config.yaml
experts_per_token: 2
normalize_top_k: true
routed_scale: 1.5
norm: "rmsnorm"
parallel_block: false
init_std_o: 0.0366
beta2: 0.95
Below are experts of layer 3 (counted from 0) of a mixture-of-experts language model. Rows are named router (the router's row for the expert), up (a neuron's input weights, with its number) and show model dimensions 0-127. Each number is 128 + 32 x the weight over its row's rms, rounded and kept within 0 to 255. Numbers have three digits each.
Before each expert's rows: a language model's description of what the expert responds to. This comes from a sample of Wikipedia text that the model never trained on.

# expert 24
Last digit of years and numbers after 200, 201 or a dash, in dates and ranges, as in 2007, 2017), 1949–1950.
router:102114213157076127058150098119106121081066165122115074099080129147148135103152141125054172172136153106068129163116144139154134164143125117128162101123085128136119123090137113076133137168094122158148122105111154085141075128131156088125068080134139126132150103098141091115160128105098149133183131164158107064147128070133088075194121104139087167077188042136146098141143120118154116108165
up3:087114066112154106117146165159082112153139123110137087134111141133148095085133188148110209115165152167123098164144170177160134174182152147159075131144193066134133116107146187140109111126163157145145128155094147125127220103129152173151121115121142147145103133142090083163163172126158173118146119063195092097114151163168150160138202158143080098171166105169126148158112121111167115094131
up4:165128168160135179144137115115147189158150161127101116177115143145148121105135085124151136120112069113127152149075135158201152164174146143051059154147117109129096132095112122105116133114104094143171119175152149140178144128131145103150155142065070120093117059102089121098150137191157129146115106136150095168156113132139109077124105100155051087159149144197106092146127151119119064088218
up5:057107172103157132138096145129189133141125136128126146190154096133123144144107112139043124124130088123118150128127129156139154132189186103080127144128133123060107111133090096105165152118050125129155179103134118132169158125107112178174100126136157110079098033159112154099148128122149058095105160162143114150147111126170057146188183142142134125164180116132145089148127151112169067096186
up6:158182112167049148094143150109131152154165095121130091172079122149060124163130128137141143100141084070134142135103090152105150132133186133099042139093056136142151113119116150152090143155129144117117126142163074107181137181185164107191132129096140161123104165146130155139133085129147118076138117091159093103146088067080075117140105083100107097105189126167127114156138128105111035125108
up7:132158098146147124096125129145101085093175127135166091105114125105158173117168127189092140131097167125108128101127088095158114154112129087091108148067096125096058108127104102152170104135120103150195118104134130159134123059143092182175083183184161109156155084125104124102119139150108128116139116115181099122167102093119100135157149119147169074154166205169086201125063132065194165139147
up8:157128143086132152097151105071104118120145115132124117077136146127161131151188067142130113123117153144094157201136181163103129156188146160143138129121128121101133085113099067113159050069175130119170116190097109103100210109116144125096125074094150162138076120092057088109126175102137124133070112105192109134183112158083152113118141153124114128128091090126171176122132071130131167078161
up9:113067118094111111112173108108144160181139151195145132101154108180131104078205132101135156139166100143127096176101164106126088129133096135066094150155122186081131166192104104068164108172126147096150164119073084128154130134149211077142145108103094103106112127128148119155118159057150124113120108161135224110150113123164145173153110121108112173136158100142177127105155149156153082096113
up10:164179084090149131141092120153162130168141136074177073105143160122149133123140227162152138170117103082081099065160133106152105138105160171150056110164108130107099129119138091149053149156132109062096141127076113068166071131099181106177143110133095147126149154113076095141130171174112112100115150142157092165125111174067120128099108134120119123150088118115132075122075144106105165095142
up11:192092132154097131143159095072121135074090125147157149111128167147138120130116116139112085104122132168082099088187157200105077155148109173193111159123160128104118112160104129129138166159158168181146128122174084142070121137166163067123109156117111141094191144147088101192112104100059159125139164109157135154117156092170171084117111131136119075095140111106125182105161185170077092172144
up12:116113145132155183110143090125117149128195149140127151100149115130147150149144123141115126135088094072135180114090000140198125130102058167139185140139123130122138151121119111137130166092129084124164141116133115168072116134163128138107147080143157094122098141120185068185199105112156152114128135142184117136131129170144144114108130120138088157052135109112238119099106096151119150135096
up13:108155110114151120184141141067138161079155139085098098088159149141091054107095082116088154140141072147139169128177139110165136128155152105091179137034138091129143089175089158135127179174076096152114185128095068119130148162101100079122143090129157109099110137096141143117171102081160091138118148083148115109067141157111108110182116096129159150123168100122187095110168109120099123192114
up14:121138096121153161076129148129111158073138159107159137084109137168103215129176179169149124140128142140115088080154140107101114117114154127119073152178119095185078136127217110119139161089084104129153155147113170113113118065118123089132090119129125145185160125106112179194162120106068135152108169110153152115151069140084142117165162131143121128184106099199133140098094072053095132124150
up15:164115076137127153105153120128092056149156067123078081177131136134176143109132106059122098122091104066087140121174132141069129153182139093086148145149169154138132142149196090136121067156098130129199162121114091150139155101138155145141087097108125131123160108127051077098090130081185100107138095149143181131177085118085139144169159100085170125109106134115100176161094103115148120098158
up16:113057099146101124111197109101112095093114125114164171131131139130152156101108127123154084116077081158139149127100200150169069115131129171156138164089184138116098175134108155137154189148130118140127057195092114175116162098145095107102073141118126188143133099136109168168055105180154175104111208066202097119122124169165131119126116120166113181111120146134113132132166130136120132151131
up17:140136121119138141138174090073137119080165089175150090134105167161076099083105150139130177098073115105128113082191107106135111113184085072117120146092138108103131141118188170130191141047109077134089141109114142086085083081127114095095083120088126141133080112130212117128124084095148099145093113143150168119102168116181137102142172124093114151113165102094138143084159084096160115113070
up18:066150107116117175130132154106201146140099151127161114161134057145156171117197136107066107157113103111063182118124160132147165106164141184112066101144180129101105114123100130159110149142093128132115207120150155108102131162148115127104154158085081071098083057120081145102151078108126126138135124150176118157119117089140054139175103099133090113149179178118138085152111132192137098144137
up19:182173126117138089115106179145086110119155119114133107129127149151149123224168128166168082155143107125132161114134167073179107154132154124115109120107134072041082101131093180129071077133161147118133117109127096121141150140128166168118167154109130172120182127112166102136139135111114120101170182106057146179138158139099117123183183146133163143039182099127134185119129181161074141119130
up20:165168164113153159108109139104158115120128157158122190150129172116138168091110098134165096173141126118120118129125149180135119069115118103058086139140127090115127162103193174097131108126136079157170228178123088089209186079122128109132163123139123124086082095082150155127130173106148147159091157050140136167176195107163115159109143125111103084157124096149165128091080160143136119126131
up21:187184143104106156139105129112078073154127089136075159154157057149125155107128172125066064174101086144091111082199138142147130125106127115163081196139141196112114111108127167130125134131146156119125085130137122048116105126072151117107150141111086163121151160131102111132104117153029157123157166090136125104135190142068152114108166118125118086085126086140129140063105158149125141170122
up22:117143119092079108111131149125095179101157148121150139162095160151104122190124112122140174120089116113117187152180128146149130142170184120093160208104178063078095094186150105135166130160156129124167126144144129135127146140154144116138113153135170077122164106128121143116132153161180059055142136172108119137180116102075138175153095070149121160113126106174200084141195114095079117187144
up23:134125175137061147145133132115121122119146142114077078108120139105160149137114115096072097180116083137076156090137191142175209076174164112114106087117120123095130119134166103210101126136121086209111150131104079113153141091150120089154116157122087148137104102078059163150157082213166144157073120159154150126133144119114078130137092087154119116114092148163154090157103141184104140122131
up24:110047163102139143165064157113094176126137134144137083151120090055109122138125123139186140096141080180108099122156061156134146059154132151150135129129114150165115154145149124108150153179178128155153192076116109120169088109155118100104101110165160137159149192120159097129146173131110095125115162083113137076111136117148123106142139185122188057117188168145112088165163128113132046153153
up25:156116127110081206145125154199076195118132150111134155145128152157159152130146061102196117084122110145090072142137113161106119118120142110103167089100142089115117124093179245075122137100177127068179108112122121109109147103112111143117141189065078157129152150193087123164127184111117105141097169114109137110160126109117121115156124089125091104132115125153132187111079119120133176108136
up26:134062141152193187115146096086182070179119157135101153108122137092119083128135137111198140117110098176081098063164178118074187062121124136146132098094140147114169157128113145105118116075132083138155102114120119113122075126121083150200151135113146126111108122119093166094080120098088104074166158049138127164120149163122144095151099146161127109102130147118159130169173171181146075133106
up27:101206160114133148135132152142126128140194100145126135100121085113188123071080130155165117126106121153133124149131182120136078161125119202094127166142128043140141139155145089136129135111086109143189147160105091150088110147125115155107135133118148180151077096116197034137114159118080146118123139178161118121128131153119094101124112124150139102095151067124101152054126182128084117122231
up28:145104139130116134137167083148033145163140174115112152112138161116154071154156152156088173080143117142111141073169067117141125085136119158158149137113110150137090158148147118081130125198146116145107140084140127129137112116163105073131065132130136140121108246173145196076123162122049150148142089118166152118093131126118138119104114053138136095104064187173158090120142142131128102135117
up29:167139141162150144087112141099134136125147148175174165133144117138097164124152170184142133107143167171179136085105111130156129127125146070116097193078136104114122143103155117153134125144126118181159147097171182126116113052103156122186111135143135159127112102131170154150112119074109145149125154063227110148134104111133211157116131141123135117133153155190163182078044179098147174148189
up30:114161178145160135094146156105110178100091152098149162115184160180152188145187147083125097121077050197108127155152185133132114160142106167134141137166146101070146094145204145157147121093116154122159176145098091095158121048141105121106155153082098118155148140087143093140108209087151141159137159147104125149144123106129140143140126195106089156159104134093136183087157147128146153098167
up31:152068133132113189130123120109139117126126150168108126116177152121120094112081107092068156138138161127149134146148143123165104108162128113121100124123181105129116186145066137104130086180164140144142090129080208125166076073095165102112115060147140166129148197114155122144153175122186130042155107091126186117109105169190126154132107129177097122077202116147157149101187145134099095148127
up32:072128074136099152086139177138133170125149093157121099118104104106103126143146149143144134102136106180110116118151149134138138134163187132201155113112148076130093138104125143128140176120137158179097085115115177083176184211139123114201106176098069107130122111187134131096131127111081141096130119148110073118103156073146118090022120061142090179117164118162129080115155156094102143107153
up33:109147130114080134175119108114095159184102151084130166112101160108156146158161151152104128132122136121089103126142176145153158167162145158112107120067188100080131102108167114104075148072135156137143183104082175089082196072171095112113148117134133123166157138107071086125124070109173125074150106186125053166148111130089158114112063139097117152133059089155166124076125118108134084144101
up34:147113112128107139075099160117113126104147167171105137090148091144135140153149137175130166065113115164157098094150092115123140085041122137161160068076084109132127082137081161087158083153118192160169139110129084159097073117119182115158120102149151120082154071085158111134152087124146101154105150112158166149107069116157148083082185068080134113140167145157116152194178091140143136112100
up35:117106122115113166105104147095102111107115126144168095142142108119095149135186114159109133111146143132090116116083094105148088205209129145164153054210155094100107147174147173127085111160185085135137171124115097145193044159114116156137112155137081122155184089147135170149105117178132087168147152170084152111114083128175154149182111150126114178164167102127092127133136095081107101118165
up36:135193126114144141176155089155111132130095108125098142186159137112108133110150201143085115145109091135137098092150131069170096145119165172093120177161148112143053118109205166201104117111062102153112060140123129136193105132123097140158164101128119143082059063167121130119138168139121084102174070155129100107138141125077125117116176096171123158095137135160137114129122163191092101127149
up37:170157152123145130130102099182129150121124105101128141160137119122116134071087186170158113182121117139178100145148115121103190120118169152084094207136139131161090139094141167113098122064140144137150082159130139125073154061161149141122193096199114095066161092147109094137116117124141172133154136088147096100147123111141119093135206167160105098097121073216113110105149095114066089156119

# expert 30
First digits of numbers in table cells of vote counts, scores and percentages, like 5,578, 4–3, 0.9, plus capital C and J.
router:162113091149096116113107105145094091136124153119108067108147154205085141131096158113141169110192093101125173107129123165160113131065144135107091159158129144142202116059102148114192182157190167192119114153163142092167139126072107163133149150070122119165101154145154129152088186116116113111154127105102114164057108078101128135115096193162125067154136143119063107134102117166122121139146
up3:107121174093101166120155067142122091142139148085116146086139107149151143121124126123133190121129199136186134063150123095140076116163083090084119079151165115131116144089105098143121128115133116090107206063188069108114105116190211156059108128138170120158206077097077073139130129145130105126121165158164182121118179076108103127100102133128137106119144129158110121124120108104103108153109
up4:170093113163153072085135098127105085105174141110158158202087131055110162108111121162109085106096128163099126124088163122122198121088094144147098161112112127152108097153107124110159119041076123126145093116147068116111118109100175092136131133181206120145159179136148102102128121159132084162153114069134116090117106127151187143126174103184130138142068091152161126134171148090110115173182
up5:117147110176126110126109156116168079118123177102118155121144136125137113154124117122102108099148161167108110075173111140141149159166130083190121165149135078127104158191166105080173157146140133148102155051152174175191138106092142136083157152051166057102229177133110139149109174171101097111116124138111172112131095097150154120079095138120147128125091172148091148097109157138103067170149
up6:208111110129097111105182121100104165089184127113119093143186152133086077090114130167160081148160123165105091149146127175094146152151085191154181140123111082119079131114145080107171094154148160064165104097119108140168074079131128131176138081205140152109083122131108088158133166170160197157088147138073142174168120121139164155152149119145092162127161141143152149105171130151113118102137
up7:095161141175094144111094084115144118123149121102168096144116124118109140107103105112134198172079093124117115144154094088121205143144101091131124120137111121105078153143134115176120108173112087094110100080124184082153064154079129110146112067184152091119092127128105156145173059142158190120113127168124167138168133061084097109152063144083103149177135124145194066166100124092165114133160
up8:146153100081109168092096106118126203154126146097139116114127124130097144108116129154247144123117153107063118061111132139145142111168152086157095114150159115184127192107119178110132149114102152125160141136122159107179141101159195107131123104154146158150118073175159074128169159125136104157121068068146077034122153142109143142128140120092121120192128106070094089152145099109101087128141
up9:130152113165096143126178133148191155195098105111118113092125110055123151204154111152138125144121193121117067162073116081146171153081133104111191122125137162137137158084135168113148115143146171113113175097115102149139135097138152188175047087120099125119131089060134125117165082118147100123098155120153173120128145113109080120140160108124171159101072148119172173113155144182062135080105
up10:172140221196148141133125104122104133087161115151148132108154127098091107096177114101141146115102120121125172113110134139129163133112123112206144069075102150177139147126155078147189134129162147148171062158121125058148152128142161094089130172085082100134108123145147062116087153178162141097099120166069147100147081165111169136098104082137131099119175150113108153120157187204122088131107
up11:118178162096154138135121149075171051128101121140122171150100138151138109127095155153175150146125084057090130145073180124141156169104090117170136140136157173127069129091151150099119118146174168086137165145099061151107168107144187129131119147142184102161161105178126060137107104176145177048175154160140124184160117156157172108126089102100095168088100117131118116121093181120135117153158
up12:142128135119110129129163185100106142095108117110146094122125174100147122135214134041122051152079128093162169158119090135082078145145171115074148113122085106151099121163134149073108158113062141085073134063155124132132112170135134151117065161125162141184147131153104124118145132152153070102170176171100162141169083117133133179100146166158116054153150105144121128067101115158120102121106
up13:176183204112114151096138163138062166112159136088149122144141182174062135109190064134133105191072149089152090094130164117155167131137175168172105089083125118139113065091095080156156114149140083125119104080125158145139145078118092149098173147098088178165139137117156123104149147160154149129073139093102183143107107144154153122136158155150119146160108172172146092135149117145151139169177
up14:146171112177142161204181158132115097057155127093061115198132106145140149182148101135088100137113141109180104066135086128126134115092089105181132145145148125137131128123129107095077118176124097138132132159148145151115137206141140125073134093105098052124117157088119090163088102111146083140187102114108172104213100111145186102176120141111087115137135129091128145101141156102100071098161
up15:123153186127154175129126019119182094157170124111201080100137110112101113146123122113123154169128136142142053055147162154155080100140151098110133116191137082161154134149165106118152144096185111123152155112144110081144075107122085135129084105139139150112133101146190081067107100082147162174128162133182180124095126076176122127146151105149142097134096161160126186125119120149138088125158
up16:119122119168092082153095173123137116071095085120071144082106134130095122133118104121120061130107122106068121105183125124094123167104132174175125157093124096137106103127111104112119142131131079200040095090145111127119095109132067142097145152135117133170101093100087103142141064160160100120119200156087096183162121148151136173128141087192099113057140087149163141098116164140104125193179
up17:111215171145087109134135126134140094148177152095138083147190132153134159145115141202146097158130097143113111138165125151117162165164082122137137101180093107078083200134154160117165119168178119152105179110153120162147119102086167146165159163161107176077096143095152101201132083100111157125165141110139121137131062148190090102122118057140076127144145187150127140131148143180107122155103
up18:130064111117162127104090109162075172118124128068098152115139119152141097127146171102106116124142111167102105105124102099200118097182139127152167143211151178099075126133117108133184085156109101115129136105067143132174082182123094139143069144134131093075144116116118181128145111168137125134107137132094180045116138185177134119118159108139088202081167097159120134169150077183125101092139
up19:175094147131158138126115118048115144169160169102227143116125080093108132122166176111129171155140121125122129147120124088134104129109090064157143131076110092107097137086127096106164143075094129152179116113137129112120142036159159102072072122118117139126157205185140114088116149108126158155089155073114170173129095165163131120158132105115129129105092129103124057170178127142134137200101
up20:170120156143176156090165143067193127061163107177095084110120117123144151097110139152131082119188126152119134135065086216146171116098116162136135163113172130131105112154160088100115117158099152088100139091099155135110200103113172156142128075141143082137163144103121166111189153162112153153115188149086130216147115124109148124140133138155086124130132143110055131153075144178101092134148
up21:112145157110074169125142084145109201149175178148162099105164137083104095112108140150146072096068147162140147145146089120120134139180158096072133113161095151141158107170102126115096129128169170151150109098052135130150109140158089119171164137137133107101180144084158059105115163116142186111152120085164170113070176100078091139179166159114129093124125157137079119063100154103125074151173
up22:123176093127130107190124159133148139046129135143127162154144098173164170146119168153165096172116135164150106092172177133167099123153082125136113191145132155110119102107112168187148121124129200112182156140121130099206111102156125165059105112123135175104128166123142135162110128162133063139121183097089104103201160156109183111057147120174138136113148178142135158110147104190114121163100
up23:085161161101033150143077070093120145123106147180119140117162122104140132154143208140157180124113111148155066112163125167119131124154174074112120077119168110147077176122114089193147139129184178170197088138110148106131105103154166129096122104127127124141140173134116098156149138205146146105144135098127119139138177046155122116099141115109068160157079096164111134126161178146148129165108
up24:163180160151100160099111111171120123144145105114142039100101072135111154080127118132096101128105109098128163137100160158109121141078099105131154122148133154116123167117187140083150115057126145089148172092152142090123141150096133169090146069115093132090190113137152046129133081095096142120120078115147137160163114139139082098116153056131152094123122152135094169081137155211059050130137
up25:102131127192142070126117123027100122163117096145131099095128129052126063128108198095097132140098155114175120115178136065088107113189117101162170157152150175116097143142094152093128127114124131104107116071139119101207125120076151138128075154165119099150088082150098077093138172129089117121122184096103125105134128121100094127134190123153126142138113148178141189164162157141114106091166
up26:187156078140146173119111120181137173145122093148102157158109182130132172140090109162120088128095078137078128132122068129119112160167100103142173167162107127121123129115142137079138146142039072080134177140173138147111159137139151087103141165146144162154114123126058095103081139169118082082145073075153095150123092158070096161127201168120108112113142063138115111073109115081154121087140
up27:157143159093130160144088117169114231173173128108088105128138115169128144154136081106150125167129136111152133119084141159145142085083163142129066163096132121190114089111147073143120072118121120110182105185100130086086151128074092112115132105159151187107097140098100069089123099091099145119115115120161132055119100218098180155145107116091086068094162122128134125104157119117153093123172
up28:083125158138157154101102152187131117103117141104105105110115159154085104114102119163154172109099152186137097114181142145138122146193098117106116149169112098145090083164155087121083130149102161133113190137174113174198116133166102132157094124159140151134164138064159126140097143166044118143170127088172143078164122076110094110150125173189169148112169204100113112125168133164056083108111
up29:190144161135087132114096144114115119150163110215114118144150145136102124066133145137175069176162063128123159089180111134142164102106142127081137119098154093139164163094131117096105106149141113107203079157083179165153127090080149111142167107147141194113153077097155108096166102175160190092149151143165086185141099187132112177161126142065108152105146135117141111135103141118098120185140
up30:135114136119130145092136054151121153109112192143156115145129139136142135056154141142146129091081085142098138154186159124129114197122180110138118162145120188131116120106134112116144036103199132117130142140045166118076103090167087087138104133083114201147194176101141100083128177137087156104118146113175134148119134129128166145163166147146177120205139151176111159151151164131110109160155
up31:170191121126181117121140083092087122099183116142152135154132085126085144128102154096137194140173137134153071064072074177150107094158139137134114179156140085146078139160092087044174086143135126166172162173117118134165149080140070071117060109189161146125170168179124156080144106153109130130113117132138151096125117096156159129088169112119102126152137111156134125169123116143171136134089
up32:124120120138111118097153130103144196085198108099151113100187177130068156161139189152137114160159080102080166087182125083142106152080146087092153099145110104073123089101107112138112045107090097140121129104097158119116135118188158144129187118160089115121129087095206087163132128081149163162061110108122096145137126121145128130153183135092103131156098154124173140120117194182164116125114
up33:189143063121171136102138097100104132140092120168130189078134167141166090093075121165103163127089137171120095134109124168140171120170150150114089075134207171184115102134156104134135134175139166155158102123115113105152137101156104121164060043098119110170080106101086169115185160127143131157137154123129112117121193114155175140077154114105112111110109087153187120171176095155098120170126
up34:133112130084168158153086128143115112171189129081095162078158131097141135150084148109092192133138113188110102104119105132153121091159112073143134154122081120141125119154158114184180118085126122154193094140121109142126163115160138128145104163139198078061154104146128065080091106123094116084105152105187140123118151143127169204130160157117096147168107058170134137189145098111172191105151
up35:152140079123165145125094137141162146132159175140176124101127133150119096144154154090134075134171137174060094162110092103124124154139150111140099154181156113198124162092128125151132088148099115118144163088180136115122141111158222154078139160107139148106133128228142175128164116179141088129188066141128158126123144069181173125138144082144164108143190137094140120108134135057162123084177
up36:134102092120136142069117082104117111156063076098119116088105172103170146110096119157153100103089109154133128132100085146112096126158174143124092125150162177142118162153156086126121078171230100130129133084103196148139141121130131122158126113121097157130141099091087095147094105110189109155165163103150081161135149170132142156102221092142173116171120088178172080143142148209145095150110
up37:122167143121121161144097098100131172065113110091151136119124121118060155083173167085137095138158107148175111104149091087156167107079121132169141099117133084151152109148138151141140139197056153131099149037086137083134178146101243109141119171162142131158081122101145117079062136128113124098131131157078202107135110087083155119116139135128134138072126099146145126131134100103144090135084

# expert 31
Single initial consonant letters beginning a word after a space, often names or table labels: Total, Del, teachers, Poey, currently, version.
router:096101157057154142210160144095110113104163097078122139144185092195175091165113125138104120145146109155129090108163138113173132170161110147114101136129126139153176155097113117135134114084065151121111120147164188083059123137125104115173172105144086162132165105096079238186131130092177113127084095112192140106137122141137151158120094138153123140132192119140131182094117156159138143130099
up3:136110168120178099143087097151091123142167137184175137138090039166117096125149140082125123131170147128163155138126124101126075147144133118118115152152109088188112191124127144049134136135171165172177164138124096098110091115081182133115121136171123153094090125154163150142190132105149117203097092151139145196134112145102111086158150134175119092113121175127114116120167132031165087129182
up4:134247069135141097078103139177086130159155144059149125104126157117068079197097101097064140167140127089093190143115154097165113148149105075147113130169134129167114177097168131145126105118151170070129105142087189181103089103093102124172113088117140169135096100143124133105140113176147137130111113107125110122144097159120183112076154152153118161130129054138145105107150110135119127099147
up5:118137094034111136104084105140185170124187100134135123116139117195146193069149154185103126103161112126087132175154109122104144138099120183200110115141140045104119133121099117172130121077098119086116127086095153104150158195146147152107164136141120138151116063146108085133092213127112115137119118099081109139128114212116117141060128148123109153104101135137095144144136125143088115070147
up6:182109069138048132111064183133142114148109128123172119110105168095163159127113142121147134134130139202149106127094110063088121123155133154179135111143142126100121131141148147061098081115183089161052142079095142144105126202145126082192154120155143136172103106077187124140166115153111090126151155088065143172102126140111104135135149105103067173074137149120104102077164130137139176117131
up7:144148094155141128121152145136145163051073197110158104127101116141152148097087091142164090103126097147159185182069106193103166116066162122126144115121126090087084125104097175180093095080173127128143083149103115126123162154159128133106146115129199145096103177130115052171122102093179076090124121129105140138155153130116184147143139116108092117101057106073104097120130082148102161165144
up8:118097112136088087099109116192095135062060161090140094072076114125101137165144159056185122116134148140124120115056081121090155134125132103108141072109089098082130166088102162115120092095168149129132135068099200143080135149133149154158151097115166086112087132114142089114138101139135084063187123120085128114167097082174124150143183152123100121174152129073137102083118131104110157156111
up9:135086150138145141115161164099085139105101125159152158110155140121119096145173158126163091091088114157131106088108076119147152189108124083109098131144107159166089141139151162170144106070129085134119090089111117106084142090233099130174188183181217087102101164137156172146133170143103106158140134106116146132100141147156173126084095093152154077096152174160104152129180061105093118139113
up10:108150166128109082195121148159134177084126164109106147145162157056127127127192126124161084093092116174089152114145071114159088113147147072104152090144112126123135156123127115148132111113151117077160078056091113147080117096176161150177136143188106085160059126149116133157106142204087087137127106108105138158130149099083148155128151123125134136153148179165147126061127178105080170133059
up11:139134204149145163099135110105111090097188154081165167142148125149126155093104117099124106175090110105135119101105135138132129142143120158133163177149127132157144191146160100130161085098114161141180145091173090139105110097093093144135146086195074156089154101159184145114079191124067058107121120144134183134152131087160113117110053135142161172146114135156130117136144153073135101126238
up12:107146141137169090139119170108131183152141126170150132105130124111141167176156082161090123135160133172136113145142161155180134140158140120134084084094122148101155116147117070094089080110110164158185117198092160164070092149108210137167130121136115094148127100131113104145110128125187150142140112222068090133140185113198212067153117124104172091140121145132173105174143148108143117160123
up13:160099114136125127133136157088143151101138115078181083101142122177169147155165116108081083141163135088093107127187184127158131092148209064126074166208134197149088141117168131154135118153077114108161114123128106170164072107100103122141083096141100105120126068159074139107172113159138110151129132126141097114138110185127107171117094188106081157147160146125146176093116102126068090102169
up14:197127076133175159085133134066121133137088123166134125072191081093168117142122183143139168110182158175166122098133124154176152114152119109105096088129131093131148166101148130173054153172111140163127085122138157084175117091139118151170125153094099146121163193091105053111136079139124098181085111106128116052106141138149172155132117144117123084097086124107110137155149136176125069161162
up15:150126134084133146072134127149180185117085164127071138139139174127142119078157090122136140091108139191117186110069136195143139143135100137135139142121082148095113047123140125170171149131240120099082165111124171155120159193157118147127099149175158161135151127094112134109119162122110190152142130145103070166174130217186155116129127101133112108098128130156097116166148116140135111182138
up16:125155121146164122142116089145104090132162184133108150163072143099118105115097095033120196120154139115095171173108143143165218140061147099099124135148125131132090141106144202147170159147160167127151131076141160157121185188107088145140085132154144131094130119083169160078127141153115157113072087140095113135123163129145085144129063113094136102117114129133138111199089138092127170105196
up17:146180118129137113160092077117101122127105186120108155099106083048073147098147136157129128119145137147102064096109101072136119114110129067058109132089146149115107162097065136163086078066134105108128181102156160137145198140180132135166160118132090074100127149179193093121122141115140123097144125113094114167128096093105144169084065155077138176170088143139117149104102156092168136094144
up18:148126089177181134165098140114092145152147116112139091144082170129081117128094146117121139126084123105190170110154125175083210107135145077130137155082102085151082114148132142154085126127138140117107103060070170132064075113146144162094104106135112126154105101081148150142139113189137130156153165096114140101140098146129144140135185102183141116112166147052128135053147072181076088186144
up19:126143139078159199136148149099161120132173139096132130120152109129130103090131133130114161152157152085108111092135123150086137127134145113150172119088177147159118169131163075172093103165082087153075229164143114139160113101171159216143072089160109128113126106118141112111122123074154122099147155129135114165192108179163166220127123185157072194114141099174129091111143153154156129132143
up20:138134073088087122155128121144094157121108130163170153145157110152132097092131189185075137100181143177107185190081109123139166129136110115101134117117112095145161165163116135160115102081076082100175184102066118133196170158099147146086144135140155072099134107083155060107126161116108163141123147087124090183089074173116096171121099117110110091153148130150188100130050138136108128131143
up21:149165124149117159168133156195135140104087120117131173144085093140118207105123096138205114140176173170127128093138087091155155149137069129112106097107130062112091126130092173131159117109175107074102215117072118134174125117152146096152147077130144104093173115141183116160105075146096140144118099112149130183162140152086089115059103159089177198106111139133109175132124102138122097150133
up22:130132126162136195157143127087188146121179089064135175116126143109158109093092088073214155129062128153102112119143085190152120113172104162105116139125083114106138106145136092117138112153142121170102192103095087112119075098206111069142109125168131146144137097103094154113131127141080137118057135153108136147120071148132126105111138108060098095132137169099159086158122082150152176084075
up23:121119145085111134156142137098129113116154184122141098099091068080149152056115086137144161145159122071167093090108136126102104111129140150194074160093106058108160154119128139195148134072050099207111120146137128194142149131134108091142109119156179076107120097123116125112133090106119116094101138162103150151166109156086103075026113185119097122118141120184108121154121110135166097126114
up24:110099113175138194084107104128122120158093151126107119095124167154117136131140187122142065123177122099193102129090049173150150086076130135104090105078089105138151131139078115072101174148136089109173098105086176089125128063112140166098149139182107134124098096090131151139136097125129123128100130078122123090047077171155128145139114131109109145067149108173153182106160106161195113102091
up25:114152091142135233132147130152129101123114105158075061116102160106151167081168076156112177088087083108137137109129091128106102086194146166112151163097143077101108168125160110143179121106146110184062114116121161165165133138127099113137122142156148068164140159102126108119120115053160149078112101143143179137106134143078086144095103122182140103174181116073103150136156149084122073104116
up26:129127143137085146151103087159071131113188166114181112095074125100124130089114066116080146131135173186141058083164123152132108093110102076113163124162098114118133112099105071136101142121110134097156121076157158172101209080124065180153128125169164129140128189082197100129145135087135167090129070163175159124103141160115112085106106119124138147128125171128077117088196143112127105120127
up27:088115131185080115088162096161078158139158131127149162115125130115114101110115126168114106111131060143130162191162198168171112145106107157125113064125091146109189196147180119177083140163138138115120139176118118181119141074183112106178132163076094165117116117114137140142121140097121153168138146066148138044093077161128070167129151082128118127123129127144216176144150137094123125120122
up28:119146140129087120095119091102110090135183144079129152134125147129113167176145122106137122117080180158123119202149135188128183099109096196095159085114080092060133145071147119162134063156183158104099097140078134098068119094092090099120120114078090161102138099111145102186163145143106119138108138124046228137131127123127157112100134148172089124126138148153148155100122133152108137158071
up29:122115119154158149126140124136140160109206175109161147189185170129125096047154152127148075132111166124188115135147095153125180131108135176141199093127070126127084148132140142144144090117123093152121116085155115149091086090185159116163149162126112131134088140113145127162148133074121130188163138090079104077151096121121127167167164084135161105073138194118158158134186155178167108122059
up30:090150145113126105146107154171087148074103112133129119091092077094104170097099136084104127096146141129160138157177062173119161116129110122158147090107105105153159153121140163136092132131084154122106114023108128181089163077093119094072158114133178149128085076150176079162114159111129147098118108158072123177109073128127089107096074086101102133116090076119123161181140148057158170132144
up31:128112124113080120162160113157059116085103153131065076143149091082074119102092092090117211122182086139165138164080152126108131108121118138159138080065109132105120110083088189085124142087127198159149194124124120111146176183107142114117168140175153111142111126060073172117136096072076090092079097136080132111161131135098128128128086140137100141150159080109134133158121160135114123107130
up32:153112067092156077100072107133077107130170131165194146072159109149189132113145159115094170153143145118157140130093088149158079111130154109189113043149143148114131102111094143150141192162193167115091103145095104177136162144119092149120081137104115142160123120124152138191167092109090076147104148149138148080093138098139177144118126134123066062100134099140095165144183126136132090179159
up33:152159149145109084137139142192131087098157127137161113075127150082097150172128106139088113146176163100184113146092110085111104074103081086170073102081116054115176145108133176162069092095137138129141175138107182147062143143098122101203139168102132108137173107101143117085112095117072157137132119111097120113116114137132161153064145182075112133105065108117070129159095144129159150115163
up34:143130113151133132100106056196139084188100113118083110134142107178079097147121073141155138087144066145190143118132173151135085108119129146171081181109192110092091134152110159128114072153121128148103091165096145146140105151122162069169177085145145121077136123104121199157125106199108139127137090130182088176174069183147138159139168153162136111111089102110173119138107119139114117170115
up35:159097075106119130088155176146144151183099108167063106150150122165145091129126175099111072121148112098084118139121156134133179188118133151058126130128104142122082150136151168119147151133189153116077082061127078124115158141110115172123109133053184160114191164116122146150106109126141079184113148195114136100139055145090100178078099080140093151099128145157099132184110152139126115139164
up36:152198112089100098177119121116162084178177178137081143082144064123142106132158180151103091117116097208086149118140099090117165155092123154135116142144195166102138170129133198119123072151170107159175127103104083122074182136186121094143149158108123056097117133058132145124079119140111115143134124126121155146141115126135188115094122114172112168147147113176124133119176153133124159063155
up37:144056160112150139093143081107103118092160192168150140077126088114112156147091136133113123153195114093142110207160146106112114105076137120138224164102085120125129151103123136132219070133192166100151110101160143173187146167104135169101102128158181143119184136116102102132148139098094168164109112163141105114161100115145105174111116080158172116101126101155102157147132099090156142172155